Experts of a small language model: 208M parameters.
Below are experts of layer 5 (counted from 0) of a mixture-of-experts language model. Rows are named router (the router's row for the expert), gate (a neuron's input weights, with its number), up (a neuron's input weights, with its number) and show model dimensions 224-335. Each number is 128 + 32 x the weight over its row's rms, rounded and kept within 0 to 255. Numbers have three digits each.
After each expert's rows: a language model's description of what the expert responds to. This comes from a sample of Wikipedia text that the model never trained on.

# expert 57
router:055193106148119129100160190133109161129141151118147144133132160072161144133126099084204126119136096115117103145133097157141088087091143117109211144129156184000123122145102115104111137174121126115109107121141083125094104109111097114126104089089106164083083124132062150108122097149088108092068179154083086170120133091061166105138079165058
gate0:100162125166129087225153053120125112082135149094086113097125142140168170064199117120087102114127133102143140116115216141120139136159130176167153086126094144100136119132109156156086185101127106175119164102080090125142192175140141193121145106184155128136145125129076167180089154141094135146054134071161088205126104134183094168115155143100
up0:082159109168078140208146141162093119076091119153095109103198150130137182133140148094126082146116034147139173124135193186151133069148106122174130152130102161108213146071143130109129157179133102110123132110136135170134125133105118140130111126129121153112099120144118151136135109152070125113105099063132104188121123135175147163114142138155
It responds to: Common adjectives and adjective endings in descriptive prose, such as large, small, local, brown, filamentous, plus dashes opening infobox lines.

# expert 13
router:118059148193167120092079099141126093114140127111110118079172143145131109174139095131128125105087139142149129115151109192110141173199156115139140117095115124149134157122126121108079141100176131109124144127101127185135095171150104112161161169138113150179139183161134107105170118072077112122150105095109095157110090096170124099105153130172
gate0:147121139116137114126065153060129194096122175130144101144052101150132142083077126103124090126112142113173128136115135109125137147151144143084165122123100118159166129175075102109128148142131146140113109092152104127149123159108120125135102100170099106150146103094183143141164144112168092186126146185131162034142116150114175107074148133088
up0:149145122094162125101075139119170172117140108099121127126131102149112154063131117131119095183140131114135112142128177131108147121112110059102143110171109151157137149216088119111099138176148124150088105100127084170164101164044118128093160073116090125131141139091152226152141116091168105154154122155181181054092169118052132068080112126076
It responds to: Common nouns, often plural, that end a noun phrase after the, his or other: artists, plants, cells, brother, applications; also Location in infobox lists.

# expert 24
router:134195108131174124125175137179101135150202206117105113092149112045118184119164076114118153134107094097113078116073074159149128090106097106125189198144143087161138121115149147105152175133108148140142096080167098165166109141122188133181121070152126083129106130160070106163110128135178100165118116136134139089092082125103097124139128142152
gate0:099115139126151158162042150145138114149108151119167144164154095140140130154106051131138111146114112170070118164136153111129178104216123126128118096182117157160160165149131059118113153123119059057092147095042112140156132116114098151147087127159118163125105090078141104122134116216108133136131075176130145170108153131154055129129138133112
up0:147140165124107121049155122069156139131141114119145194134126154172106138088074182126111122095109074129183163124168104097119129126094135071120192139117142087071101178161059144155132064145131157157140133126137149111197110138125094136120116148167133124133154124080127156118141191103116187099169133124120111117137134142137168167132126132201
It responds to: Prepositions and conjunctions of time and relation, such as after, during, until, when, before, and "with" in census household sentences.

# expert 6
router:164181140098124172128143177164190167145127206128128111155141135179128168132108073144146158118148129090141056098104091107130155156174134162056138122139046168043111077123137147104090074131129163132148091120123172124139102152128130156111114142094168167141125120167162156127143151115083146071161122150209131108114099175080136152183169123154
gate0:095102121141097145093124102184075200115164149155142132090095105104162111153076163200170127119190137117121097108058072114107100147131115157143227140157105111089117142135129106178156131089117113135150217123132125129158125130131121155180107106111114109118133105130106177136128124118238140074104055185084129105130126115158156110186130102105
up0:163160164146092133144184107162119114125137167109195123137063152107156176129115183135134150178111121141182104112123141135135138135188228116103137225115109153134109160171141111124122145134158155067119143148132192121128159168191088131112122177093124055102105121139124123139127107134118129092104158107143134071091139131134176124186144092144
It responds to: Short syllable pieces inside long, rare English words, chemical and biological terms, and names, such as aest-het-ically, vag-ab-ond, phytoestrog-ens.

# expert 23
router:135140150111139138170147131150151093142164068104119141158125073105115048110137122132140091178092104085161125199112153137137114125103115084151110136155190099151168119162076073162164178109115086164124164159100193065127148084101093106146085097142139119165117168129141157153121095157081108115072132179088105185124139167157078094093114173156
gate0:146068045155139076087109125104135104101114107097150101128144111127129137135092149165199158139204150108114126143172081135096129122112163104133158091130090122099047145111124176136154129132080119140142148110098151159084090193157083122129106071183119107147178067136170153149121172161160163146189116133176145156124128124121137111152167152151
up0:136058126169166159099127135103168130120156142096114155115135118157141103082113149117111135144195196147140156095172124155127210199126186099165108095149114140111116158094149210126178138103153072141059125083106116111054136110129092182142133139183094098135165108073087120151130168143168190133173122078120113136094146135155130093143134108138
It responds to: Commas, and, semicolons and colons separating list items, especially author-year citations and taxonomy entries, such as Hirase, 1934 or Species:.

# expert 20
router:179120102157167156117164107173108142132101166174155152141108065124148139114121148100111160151202117000116114124126146091097097124162159140076081104100126116063117187176147096171080089075137120133132114147128098138065102162116111145097162151145174084149112176122091126118128108139172126065153138157104114114110084081073173089124111109079
gate0:106147142111118149071164141178181160215158109168162181124157136079106173123114105119136128130145108122137115149136115114159122075165120100112099113129103181134111116113135151133149123121132098092156123143172139127086120170141135186102077043160136133153077127178147136151073104096136150137083143121131145124158148122082196116151092090170
up0:084103089131191057141129068123180135120075095131104109118152147165139126121180114091130123127139066147107174140050153061168065130131187135130148105184116124176134158134137142108121142126131032142123172082160111126118131121119149119130110085122154167146147166118088137106119163113181113152083147083114164107132105132139066113151084042127
It responds to: First or middle pieces of longer words split into tokens, often after a prefix or hyphen, such as fl, sl, dec, self-liqu(idation), shipw(reck).

# expert 52
router:173062041152088090081135178116119177164151105120086119115141109092141153096152148121110102107149144074120154100229133114160112081074165067116119070050173138122066125139129093122069080099174151053121157092118116105150110143095154135116119140087129176163124086108130061175053111173111120114147107174114116100184086094161182071138136069115
gate0:160108137110125122101123118157161131124150079161155167103157138079127127160192134195224078206144160134136156185064140079099192127049170113182161125178117161083080112159114122096111141152121074131162110067159101115137164106167121111169156090122113163145129106158117147094132087161157099147120110164090084133178125103123120125157136121131
up0:102169099139102129082095136124154151133088142097138121074139069134154155154167172124125111143158172120068118168149140117109078138116157112077139124093090133090113117176112141150143139134179160216162134122110110053158113139186123105122131161142132135098131159208140139114094135121144144140196157138118091162150088184093138181138102191137
It responds to: Given names and name-word fragments of people, such as John, David, Chris, Michael, mostly in tables, bylines and sports results.

# expert 40
router:073103095180102155156153064134093195147128133080154168141163137137170105098092163092141137107085166096127146126142173103132103188109101153141139112137108105163120134134100151107133063123141086151095098160135145213150123110113188132147058110080101099076115113115187146156112099184111179144154159116122139091172112217141136182088077127177
gate0:129121132109138152075137140101152040157122171146124152153101130161103116131080126163112086126121161116114092093164143099105214053131152138128200119050125154090084069148124157072102080077146110155096146129143129126144135105194045115087126129169128151144148164143091105178113142127149114085136098149064121146123080132172170137128118085135
up0:069176118088083158128195132077142043092130167121136145141094086175125128162094156153126057100118147134135082062155119118165197082150138158108185107068117128073128093131133098089138057070124073160146194137151146126166192133163088153095137145149116126150111151142084119130073107132153131100101090118084108163153118122216125131138177089154
It responds to: The article a or an before a noun phrase in prose, as in a second time, a field, a special election, plus received and awarded.

# expert 32
router:104123143153147182205114182117117171114195132111155140174095094113181141190099149100145141110144157176155148170149134143101091200139085126101118131135129132122078212128083130131123071120063141128120101129159161118158151115175110140162126160126116121147118078121093136117116128121094183087153062110168070181097116100118135081103115116104
gate0:110098107168139162139147152144064114217118160139045174161113092102108142128124107138111112110084117133068164068158188164114191112117142103099117125118105159130133097076085107050132146063114188193175121135166103135123210109117089087078179129123145163117103169102144126207149121081130030130121119161107140149127136151162064101170132104114
up0:134134135156164166136192143122101119123155121094140120086147127169099151126152141135127182146172112070139139090103097086150121086232118032132146185103123155115141087061145095131111110127130130079121115136142126098132131157134105117169091119197104103139141076094100108122068064196124133085071118179166129102179108150112154103168086186119
It responds to: Line breaks ending a field in infobox lists like Date of birth or Height, plus degree, minute and second symbols in coordinates.

# expert 5
router:152124151145142121146166097079174120097136113164108169091162150154169109160111139197149118150117097200147134101135114180105125114156150104135145113103086134062106130141171182148085113130159103119173113047119129133132201121131132093138141173204120136122138110097160127169228216159100172165100102152176147115133141154113121094150159137120
gate0:137143137128110065153109190110136128162088138048081118129112147130120107181117134191119103149133140130133133115110172123127158122134145153160112092139146127143106122103124173107159140124156140171045111077165150155117122163117148140112128070095105106133172129161166132156112114140106146116030090157185161154155112145149159102114093162130
up0:153111073126105170127149144107122128100081179107134112069074147152111088186116134121173119173207125146125095131108138153146115118157115191144157104153142191151158124111171128121150167153187137090086139055096177129112180144153133159057121143099104127082137130124109123162121168146147122164112101119204146094163156149152161058114136132064
It responds to: Place names and their final pieces such as York, London, -ville, -ford, -ley, often after in, of or New; also surnames.

# expert 39
router:171062145163102110134125130070122151129120120083102156116065153091127080078141143196051130097137116142128186128179132121108137104089160075130106128106195072134109106108076094163116098115170107064088179127137138077209150137130148115086142084093120153121154090110101105143112090172144118146127147140106125139144086116210153094139116068088
gate0:155071107191125110089209178089152122155129118154111143144115169205122180147093167135099177102156063115120160142169117133125122151144184113137153143150126111140159130178165121121145123155159160101162180104082084092110097083145138086177117136137137118131179087108136089129135158142134135097060115148084122122181148156059110137161098151100
up0:104125129156123154132149159140109199093100115134141171120069142100145167104130173068151133145068097134115112191090141132120111112104162128148166095135113146111185143181142137168082120131110092178194119101144150169112135126161167135121140081129142093071113125132138098166107153122158144160117109143122127184149130065093153116090136180086
It responds to: Dashes and hyphens inside scores or records in sports tables, such as 25–27 and 23–17, plus given names like William, Chris.

# expert 33
router:089150102116168154181116052108168093151077151089091161146102122172184139097131083169101120100139134117112153148155175095154094145161117154157177150095103142146142173172041164163123113102107138166156107147130092172168121117250132110126172102096133141145168167148107110169106171103052139123061114093130120112088159182142102159097133120105
gate0:133207117077096135120111123121131116123094113117080141142065100100148121123138111102116096115155175102150109119145177097126142139076109110126164118106116107136157110166097099133133111149135159129128111120132096098100151183169173145139127142190137191116112143077059186106084127112114120132138168131115126132092081112140096140143167101104
up0:185185189086146151138157158180139120139148151141099154150080123093122153122148081145107093120163175111115128118169170112173114150090152125088154086057159150115103099137137126069126137135141113085149120103161075113150165186131152145111114130173097115134076141045080149081129142107161078111132132147164112152188171121155168165095127104141
It responds to: Was, is or located in opening definitional sentences like "(1550–1605) was a", plus line breaks ending table rows and He/She openers.

# expert 50
router:135142133162085145122134130076103095068136120070125161150127081092171186176146092068153140122139164144159107146128145188130124105045089181065121125122120116102133131062109152107112098089098061181110177112140169150156111101141141120160185148120133096155087138165153146143091188147170133097185084041130097196160135046116106129124124134121
gate0:102135110105122137129151102151097160145117166131092135092091142179130169114090138159128079067130143092186165173118164144123104109095128133128144097136183180107153143077132132108171143160155124159102181112154129155169134137192049145151162159093122103151123140125085081135140150164101098107104120134130148132180139164143123078121177177083
up0:109066105128162173147130093164118153134163164145131155127100134126154116178144101172133105076134153128149157116072184118160061123133134127083140131172137142148136131085153105088161161127112104127145125133156205144147086169152091080121156163084100147204145167123076148142144151117140147088105128169151182160190141162133115146061190136083
It responds to: Line breaks after sentence-final periods that end paragraphs before new sections, and == heading markers like ==College career==.

# expert 30
router:177109060161150113126109115132096151109102128166080156112157138134124109088118166188110134127121171169145163117120133103137125091079082138130144092167160199094106131138142089094128090147062092146142132128125088163162132061088121167153167096152160060123135152150101148114171152131113159129123139139117132098154129103143105101126099098138
gate0:144118124173133113044084161115143092179096190088152085135157116156116162156100145122131147152123156151112117117111080133134178144119096195120098147112094171109141036077170111099106101143138164087148107040156131162161127128105124100139130120169143130107116135153144160130153133059112121137108202177159150122136182152091068107146099143138
up0:112135119080138149119138171117128124067194107189156072131145112162129106104147143053202096090137077176117110136113146098073157119146111190105216136118118113144153155184070159127192164199063134127136157127108084068092113093109168174171133075101123115137122112122139104132095133157141175183123129080097118105074132154112108114134145170120
It responds to: Name pieces and broken CJK byte tokens in tables and name lists, such as Wong, Wang, Lemmon, Win, and Chinese characters.

# expert 46
router:139127141105120143177110111084184099102138120174131093152114118116178121099160130121187164155142142138142115156123143133194124190118150101195109173135101089147157107138078159092147158127137149117113165155096148140079116128105155128146083111070108111160153121121163178126138153179146153182141051099102135185069130137157068107104194136145
gate0:105151076108100130163087097091084101093124100093143160065157059129148132060103107143144131119100140102126184143151140134108150097061140137175158083122155154078189122171155109154132101149141203062126144140143141169117193153183124105099135112133121069123141153088078176130109092128186159177106127108121136072110138133173070165096124105143
up0:109169090136126089129025121133086110083090103116181177100108123189182116158139102102120166148183181131117163157131141119109098073102129185150129069157182135134140090171118055118103115118133155110110145140168155106141123154179162081082088184111095119064178108094116119183090179169120125180079136123121133175091170143213167141135083120062
It responds to: Periods, colons and commas ending fields in bibliographic citations with publisher, ISBN and pages, plus country codes in sports tables such as USA, GER, FRA.

# expert 49
router:161141089045127074155147193163091133131106165163129106134148147093140193173140114173164129100159132162147102132091134147156111076140162159103102130156119134143112126142176164097097172115152131137088157072164157107137104169137138124111141122099167110135143178150105113173089087105154094121165066214130129166124114191128146092161142123158
gate0:170126179092095109150175134118122159046134082130096109172049114098128115159127089043131158144108085101119125164163076108103122140145159144109143151122096098112135162144118134117175175102113135146140194125152122139160145158087167169135119102139138154108115069103073144129105157091105131194115137139177062120142108096069129190135123128141
up0:134112176071085129097133132127137134178192086154089121147063149143125173086116149147134076078133129111109131098142112135105123127171161122178120085113132093075108176132167103090133141120043042136132154128102126172183143138119130153154126106167120136145132131144116149126153197133150171135133125135158169120175130064108149101140120132130
It responds to: Prepositions tying a noun or verb to its complement, chiefly of, for, to and on, as in "one of the", "allocated for", "known of".

# expert 63
router:161114151146111169147129106191089059145098144125108111097212069187061175132164137124147086192144141146082116227134145188133149128124142113109095136060100160176150124151114067149149208122153097180133115083072138133181152124080145144085117136112148116144115153147096131176103086137128098118132071119146136104123153153119159086117125155137
gate0:099105125132176171164126180161126153159094099184076125147093103109139123110146107087123157110125116108180113078125197144143084126087079100148141148095111113123105145148111161103108141141104059103096097062136118174157149151157136163096107116136131137093166076105086162163190140143140138065133088149091148138100162102097134143097163101126
up0:142143095129114082086135054093146120098183178177151071079118144121129136132120094152111092133111129136094115139170083140116190148129154141114110129168183142115108124091172091166092117152141157094123104195157094075128071119102131132144144180142106158136144117101187109082074128115153120175209207126114192135159121111152106106151103175080
It responds to: Function words linking clauses, mainly and and to, plus or, has, had, would, can and not, as in needed to.

# expert 44
router:131173130139158090136113123113157100129144127115155104133109079088085199142169139134144167143084153088116096110141116170146093149121081104159137123120186116138129126163145107120163158103089118067144160110104190150204114130105134081192094117093164190139176170155147167155194079167078142178105176181110088124150072086122099108147107154116
gate0:149114069130133141113075094138147152134099070124108146122124173160091175122132148150100130130174131066086128153125145121138132130139151174139123198094126058135123103137132111123118152126102121182151135090125110150029118117111152097149106117140155071128113080062173172135087161115115130141133124146106214125156099133101180124112148045146
up0:021105103112116137175154123110173177078138047187072098175135110191115164152124072135166123136143176132141085183127110102120117107137098115105165098158138080137167166139177111106151095119123122155109080146115134140074166150192107174088193145131115052121111090151108141064148094102152081127171155120134195090112165135063170102140128097140
It responds to: Colons, dashes and pipes separating field names from values in infoboxes, such as Dates:, Right ascension:, Legal status:, plus taxonomy labels.

# expert 55
router:165060151165156116155091152138078097157098117118070138166152112089105125064114075094162101124128079149168078099096129129197107116136100148146097187135117086156094105182147118106116139127054086148119122086145154104076107134106143092114141127105198100172160168152118156191092100129094134172147046142075107103114095174110099143112143089158
gate0:143126120206155179112187173201149112172115156101109179140128172095125084126151148138064163142195116130146177166138157112092099142078165167097129127118154115113138119103068159144076128200093126186121075104139075111103161135162150152098106092128083153130145069120165154118136190182148111062104141193147124128175175151111114078148168108094
up0:142083144156095130122175160123153103096197175116124142128094157079140092063104083165087115176139112109148163126129180100076166119102144139116120134139113101121163127146074093182148148179137144139114066162102118128133117116143137137159162132116108163111108111120121167145135145097131133091140143139121147159161122138179094047122124061154
It responds to: Prepositions introducing places or dates, chiefly in, from, since and across, as in "migrated from Ghana", "In June 2007", "census in 2011".

# expert 19
router:136103107120088114156164215114116135162120123132110089159198169129064098161080057113073145128105159174097095075108143129092199122121105125134144086152099103079165107054114155038160076102179078145127054099106146105132194094122104116109168135083092131045170114182173092081159165138168120167103094159132086127112113118096085139086126131122
gate0:131162121126142137094118119178115107118031124144147159184098160096092138181176108146098045101109147083145144086130208138140095171132146136135148091103167142152119125154172140141148132105143142134117134116111160128122128083162138167089185148101200085123148094158097134143058146145133112164136095164153145150095146114181125111059121114139
up0:121171083113112073123087070081152076106197062187070183161099191129065214152195131167156100177120126158116116143119148153126114117148120099102160155098136126163137122131194112141151132150101139077093144105154117156151133158146117094162125107124057172137110116129112174079159099137080219101146132139164148133163133145105116123161121183119
It responds to: Mid-word syllable pieces inside transliterated foreign names and words, often after K or H, such as Kam-t-ikar, Kam-w-endo, Pr-ut.

# expert 42
router:124137143140126137102115149129106126137131091103098098033202116135159093129095123110158113154132182090116153151135151179107111181125099092130101095131065133151080082110089173164104112110151166098116152145097142151190073127151095157080176155159060150155174114078117171107181113101145132171135135153121141137113224123074143132065096137139
gate0:082107178042050166111160105113109133103115155104093151140128110134126071114138122135163135136166131108108112131091084135119106182124096107144178165045171156103146145146182100168148140054146136125198202111075182124122148096136143079160063121129089171067121152100071120128118160095164168099110134150066131232092158130096122154151082124118
up0:134086121096090095138045132156147201110152090090120188129112176102185165165100135114142161157143177095138093124163122053106094168123108179165109094108134124063098138125088114127159146145069061154114139091126094082135155158150131177149097153148165134104093148154092102128109081150076127153156130124147127137152080113136127141122103122120
It responds to: Abstract common nouns after in, of or the, often in set phrases, such as in order, in time, in respect, attention, conditions.

# expert 37
router:090150143127178146188122139110142136131150122113097194155143115141123169061108123122108126124165100098110078164146108130136101140094108177119100161100142113163109116103118109130126198085097140165150138129141164187108113150137126119144126081119125114156153125159151095204093176116158190135095147104163149132160072087078121149106139103106
gate0:070126105123110147084102091107166084169108122119116159090188138149153184083156092151135109173097110152131120141107135173099130114130123125134140105118134170082040142108130193116143138099161155131090184095105143074159140114130090168156073125220122153131122142127147109163216119160099154116139152187156142082099144158118114096121019124001
up0:138205154096162158104165134195136129102106134126092123097120137097172110119124136141133136177191125078099128124108142128148141168159155095078114129095160170131124095111169129128114112171154176185116129075112134118118140107149116160188131141160128156130085118123128090121147065111154092160172083147117087142154116142143182128160118103121
It responds to: Opening brackets, dashes, middle dots, spaces and LaTeX symbols that begin list items, table cells or formulas, like "- Legend", "MPC · JPL", "{".

# expert 59
router:075108162112121115154115106150073118164079106182132137144096075154170141127133135124091124089127120119113098155134104076078150176142122153096103189148139063113153129110153102117091178151137198152090171157120045121087119147190154158114045121085156134132111124147151208169132121101126163156195111079108106127134144047173120123120160122101
gate0:120110105167159113073126138086153050139102158074162161135163125114126125126125140151129167164154129125119152109095120118118117061135127101067120147086100106132130162127066168187152178112153177160137134066074134076133121155168139176145123129177063171152112137132067052113127100120080097098147099150091142108118092194099155100153109138098
up0:128086087152157104117174048164146075136130166022157201120130127139106110101112110149145136107184130109153152129133162201134132110099121170091126136102143111186124122173120161168159122109090142110152142099066118114137133148127145150146150114156101153195134149135064069101113114123129111086158090174204133079132163154149107061152064132115
It responds to: Opening parentheses, quotes, slashes and hyphens joining word or number parts, such as ISBN 3-7952, co-chair, jazz-flavored, (C-04).

# expert 9
router:119156056112167127132092136104117166131109093134166057140128137146117154135099107103201152141096162167071094211074118077144124116100209143114187125102122174153103144106061147150065145147136169123136155161119111131081173067100118061115131150129104084130132196114117095109160102140123196105144100209134127104157135142127165154157103131100
gate0:169149132236155118116120164091104173153135166072098138139104158112131141133138111133136127140165143117139143134171149139069146096142113163097124139116168161101123147126138175131127147102116168110055096149152100146106109156120139086096110161146112117149186100071137121095116114137142038202077106074122100147107147151041119115098156126150
up0:125131107144067163098095086135069063064184197186127108094136114102104128106147186108117157132151022106123122116131195204104161174095119101137071083164135105111157100089133150146100102218137070125151113124150151139120113107121138151103128135121162131124151114096117120113182110148083082094133162090156162136158102102122090098120103044060
It responds to: Past participles and past-tense verbs after was, were, be or been, such as made, released, named, built, predicted.

# expert 48
router:095129112115094127178101141170084159110114138167123129149135124130199093097137134070106094111091070139132105122175133127173154137118096105073176143172147136105144101080100151123171164172110139113084100162116110165080096117123138104126102098069080156117049131116119183116156124174141176101113126063180086126137159091131131143164168166095
gate0:095162073185158140113180153097159128092126090071160067105144129118140141109148084140125152114165096147169088147152139107126123140122131164088161158161106130076085092135110128137133148090089092160104084054092109163129163141153120131095178114133096143155152165116135159131164100164049122161040112147072097088143160102153176096087067149174
up0:131117097185149172110144085065182115097106126155174072150127091108103114167092119181161136107141079153119122115179139118109107103153149182125151111147142116073094125131096117141195117081137149146132117093144125137045180181122127137087153095150076124133139097103137174110154097110117196113101117137119092109180168114126203107126140138161
It responds to: Possessive 's and possessive pronouns his, their, its, plus adjectives before nouns, such as public, national, local, major.

# expert 7
router:155149178110160124096110124130158077143128162141113093111105180169106144114099083198152116137137096109089097193122184102115184107044186168105137167085125166160098116132082129159116190117072152164135150133070151083147172127085106148080166138128099162117117219089153175131105132104113113144135118213101148129156125084096170075123082183131
gate0:130189113145173229184157192181158117145116135138134161151113096089135105066135112106105154145162161102120084173113166143121127107096120104122139136136104142133106145116193126208099170144150098156073142101170122121124175149110113098113124162141062131151115080149083176112173150115127174139151096154159179136161130095109138187124198148125
up0:090122085209153168151089138155159153163158141134120157151089173100132133085069141155190158122190054174106137108065160146093087104100177143115134167133125164115101163068175175104079127171124102110162067134135100130072104092131125116130127046176086153134088161100129182054130182131156162158107093170145177115183143131136121167174108153161
It responds to: Commas, periods, and conjunctions ending or joining clauses, such as but, although, while, and, or, and the comma after an opening phrase.

# expert 11
router:090111145148079135118111109127085132116171166158176202159085139086127077135126163150045083138089115062093137084103070121168127098104144120112126107101155177050166149139155075123183074113165100096097161134174144119098171143163141123184097133142054167072082098065084121119118106095125089093125183110160125110135147090183150119166137108099
gate0:126084140130102136158165136111106085151116157182163113153104142203105127169114132159128125103070166189114138088132113108081189118135132171147195149090067134134101060087152113123149147115107076137126177129136164124129183041170057136165116151109188091133134142163157197101141180115114132156042145119146098196086120139104140124067147101149
up0:095109064128135119098142097067079108136086113084103113062123131062122110118117149109168090152145054159128142154109135127152166071124138146134184092083117128129078098126160155076082181124115126100110185114115123169136091114135105172144137146114162089117193105111144125114091123119099175133116136109126128135136134123181141103100089138103
It responds to: Capitalized first words of multiword names and titles, such as United (States), World (War), National, New, Fair (Game).

# expert 56
router:088108093131171125102135113091142182188119125169129129117122153154081103153116129102064104146097144110149155096073126141088140146132098090139152084099120139156096203175170177110189189105193154072149177147158083119129099118136101172177117106067136144121134153149140136140142086073114141113070127117152080145123122122135124098123096154104
gate0:103137178037177162135075127116150014162126185081137101113150115125050152127034089127097067069132146196148110084134168104119095140127139115136113103152074177100061146141161101084161115157122110125131118112128115089134142096154051077128128085095124133119136151152150112105118101127158095087128120200170088097155099160138085091144084094145
up0:141118109144114106060142128099153174072177129154101099123170136150166147113101141137134172193119138144070105121140069146070164150144118144174145111126129134134148136104163141163114169136103142124086138125110139160123115148118185109123201097143163141068093172138147156084116116113086127120135151107095101101168114178097109100110162133135
It responds to: Leading dashes and field names opening infobox lines, such as Genus, Born, Died, Website, Coordinates, Champions, plus table pipes and Preceded by.

# expert 43
router:140166092129105141118111098149150066157127125123159134153112137119119075084114129169116151171146117066080112150082125095137149154167101139210140116132062190147146098160086125157148192101160097081089124146143153176082099143132169108134071143107153178100152140134133112153124150091106165135049121096080112102129133195138155153129150160107
gate0:136143153107177158147100079096159128128109121210173088113108142128132113143160166120169208171094136139175166173117153124092099175121140207127148083081105106177187184194148162081103194147163165104178123117153126178122116155146160125129097125123098173133114124120136174103122102084138168178152146135163087171117130083079103078109132106087
up0:145122153171122103120093084165121163092100150097092112141156110166186115138081095178118143133193134087127077117179070094162117108153111142105123159144182129091109114072128090162118105135103083158087134111061105130130170084141130059111143163099086114155108080094082145157144097194153075095092106158112210058153114144140123183200114143161
It responds to: Colons after infobox or list labels, plus table pipes and dashes ending cells, as in "Prize money leader:", "Home record:", "Defensive coordinator:".

# expert 27
router:144184184138103093115130138132139143088168127093148130117149110068073105072136165197050112185100170070146130075138145088151126169094127048135120082114134154008126150168067088133143087125078102145095151174163144115162178108230095143119120146116085110146110187135139206122128109141137030111119184145124072126135092109157106085139136128124
gate0:075141122080135140096099085152160139181144143134138120117140113149141155111166099180154164148087073092080111223165134175125108135104178117131119145116087134127117110131117122146176130130158151145114161140118154164102131115121199065142113117137125144101134191122148078121150086098067170105184152141172107120136114131098112129135055115057
up0:110056130068121130143092126150122127119154155133128139124133136148144093135170126132161168174126153128104143183134141192139133104079120170145188138147107174059154135147121113124213171160135129074105179107099164145066182106117124102137114051090087151118138163113124092139144150088126155109154111127178100141083123148082112176105097025076
It responds to: Single capital letters or first letters beginning a name or word, often split off, as in L-aryea, t-acitly, H-aioku, Ng-f3.

# expert 8
router:163142133117153127159116117149174161117125140160088087190142115151096142121073171100096179108092142120129151100139102118163189159133107152135184159124195140142134164068134071118109102118160099099172124136130125092101178132098141095125147159163141159159149124104159091082098090113168117093093127143203114138138100172108131148154095127122
gate0:085168129154145155059131121143083116151069165063132129113092129092132167135152119176105158161160155123110065130116105165042106113136127062155089160059135146060078165104122135174147120126115105171131127120168141097200097159101112191071149203126168140070093131120164142146068042158120114091142156146116201103179152127141148094147077123144
up0:116192150134103086173108127139136097117088091123152071131178106093136084110087084145136092171105101144146117126134062186087104107090089035157093131030118114075127117116097082095136110162151143143129108110129105143169126094155154180141161117157097122090133093166109170121110125107137153111123158171091134095158127075124130145178090110122
It responds to: Mixed bag: blank cells in election tables, mid-word pieces of names such as Wilstermann, and verbs like married, met, according.

# expert 51
router:155112125159162096147140083066109112071140111143097151109152137120140112121154118093172113169087074126148132079104100148157133117113100115161152166141079092110122135164151161128083152188158128086171139024111101132158167147116126099114135102105134111140134113073107124139164146144134131178132143148107140119142143072130073133143134117154
gate0:124137114064090148189204139125172090104101115135114107164107175144215175161095104100106125206122091145118112103116133127136126117106176177059142087147093094150141151098099155109104126102128129148176072159150077160103119135113141124159168170126158132135149102146138164124102153130178148118074132129155135117100174096098121127185139154177
up0:140137118148152167151103100154124130116117187149097074104077151107103137180073105128128086105151131165138107127093136144054129109163149119102118084166114070138136167115104128179136119185109175090111127104106135140140126144149146137119071149155178139123140118115121128062113135119144155105134182166137042138128125183132168163113119193082
It responds to: Month names and place-name parts like New, North, York, and commas between day and year or city and region.

# expert 25
router:117170099121097125129161112068108096115149086141182114133132111109146119165130134108140044099172099175155109137147101176144171101138108176166080126138105097174160153070175070085139181061136089168083142140199166154108110092076135093129105080092156064172070173135151077081156116139146186119156172082167104184168129151092105123070130131143
gate0:117126137137157106135130183134127115141148107145139135116094116090064181175219104150115122157137145083143111133110147118176104125102153141099172141109133136131098119103130129152160154143100126128104088006142152061176124120094116106077091114174121138096154143134062140067098138100121111105153110164136138129085169161123133173146131131152
up0:150125109145155173131152197086127127122110113136087099116126140149123146180138113101120133214169140084085141106132082119049099127117154113156163107079131050092159193061134190160143168144135061156126149073153116111096168092092101151156128088177114148101118138163148105088090100186128148125154115156108153110198156092145127119177086153095
It responds to: Pipe separators, header divider rows, semicolons and heading equals signs in wiki tables and lists, especially header rows like Party, Seats, Votes.

# expert 10
router:112140155134112132161150079149105070145157138122118117095120035133135131129151075124159064084160117151124111067118108133131142141090105170116117122147122079178141133145104120156108161111060138107132050156097175138124157188132200098194158157108144149142182111128153177139161107150141129176099159096107146094100107119198122091139168103156
gate0:136093176109142134136143077161170110138103112140112173129153104143122180162073160173124140095119102150154134108087154194116120056188135176141194101148175154121109111104200169116117112143145101123116127106136105152133146129075149107140170093148114061154104145139136095135128167163108172128140099144139099106122097121096105124132147119117
up0:130046117098108161116112090126144121123164160183088170145089134096096159145099121158090162128098089195055166105144161123097151096130130104148175094131150140112152142159180159147159152136130128160114134088156154144130164136158152138115135165149167113116132137103113152144097194139151127135112150152123092135138092125113130144142100159033
It responds to: Words opening a new clause after a comma or period, such as which, that, who, where, there, because, plus semicolons and closing parentheses.

# expert 1
router:147077121130155089138071077067108124161131128089146182078130153135094050115114116087121169138080091129085112182131148092108123074119150074101128147111182122134124108110115141080107163129105153121073165166124157151092104107122129164079133135173109078105148157080138097093112149160147188086195181111149065153130120131133107172098147155145
gate0:106101158131099094173188127101150118102154160121121142134082177125114116109132142117116156097103083185103172091247124126058141105166152143165153162091112094096151164168125141129063114155159084126148190135176108108107137177204069128118089153113116153148092124170163132160066133129129090086107176135123064179194130158074152088141171113145
up0:142163098069127115149117105127138104134181141068124106142150126108090135137081102127163125114160137125143087152128123096128120135083149101081171121126130160102104114122182109143144234154110080144144117096139150116123139131155096095153120176108101129091161161121099113095144098125116114113149111167167105118106110141171157109145089071102
It responds to: Nouns naming contests and their outcomes, often in section headings or after "the": election, season, tournament, census, Cup, results, draft.

# expert 54
router:172091155101100102150134146141136066073125104144160133097096095131092152144191168180136156172087204124151145161144156085140081148078136097088107108123079123135157163110152096176148112132165139099150118101171188112140122160108167138088094108108157179082104106180128125151129146100148097108136063100160121117101165141083089106119093114091
gate0:122162132118097134151123143167105137151080063189108106150122126102119102093086129116085157155125138082153173093153141073108180084102157112140104104085108130099119090163120109112164084129140139119167140077165134086147132193255052132152087081115113180113161139162124115141126144155161099112116146065121123169144095175114133116134114076089
up0:133082094129121140092104157164113167120063135151131117144079177148126130134142107117146143119097165103147212146094111144078163112172139087163130060078144129123097082111135134112166081201074100117171130136156147087045124123170175090132138155157146062057123097068078117132113147132076081136133129149062125111109097137086155135102101083122
It responds to: Pronouns and function words at the start of song, album or book titles in quotes, such as I, You, We, My, and the conjunction and.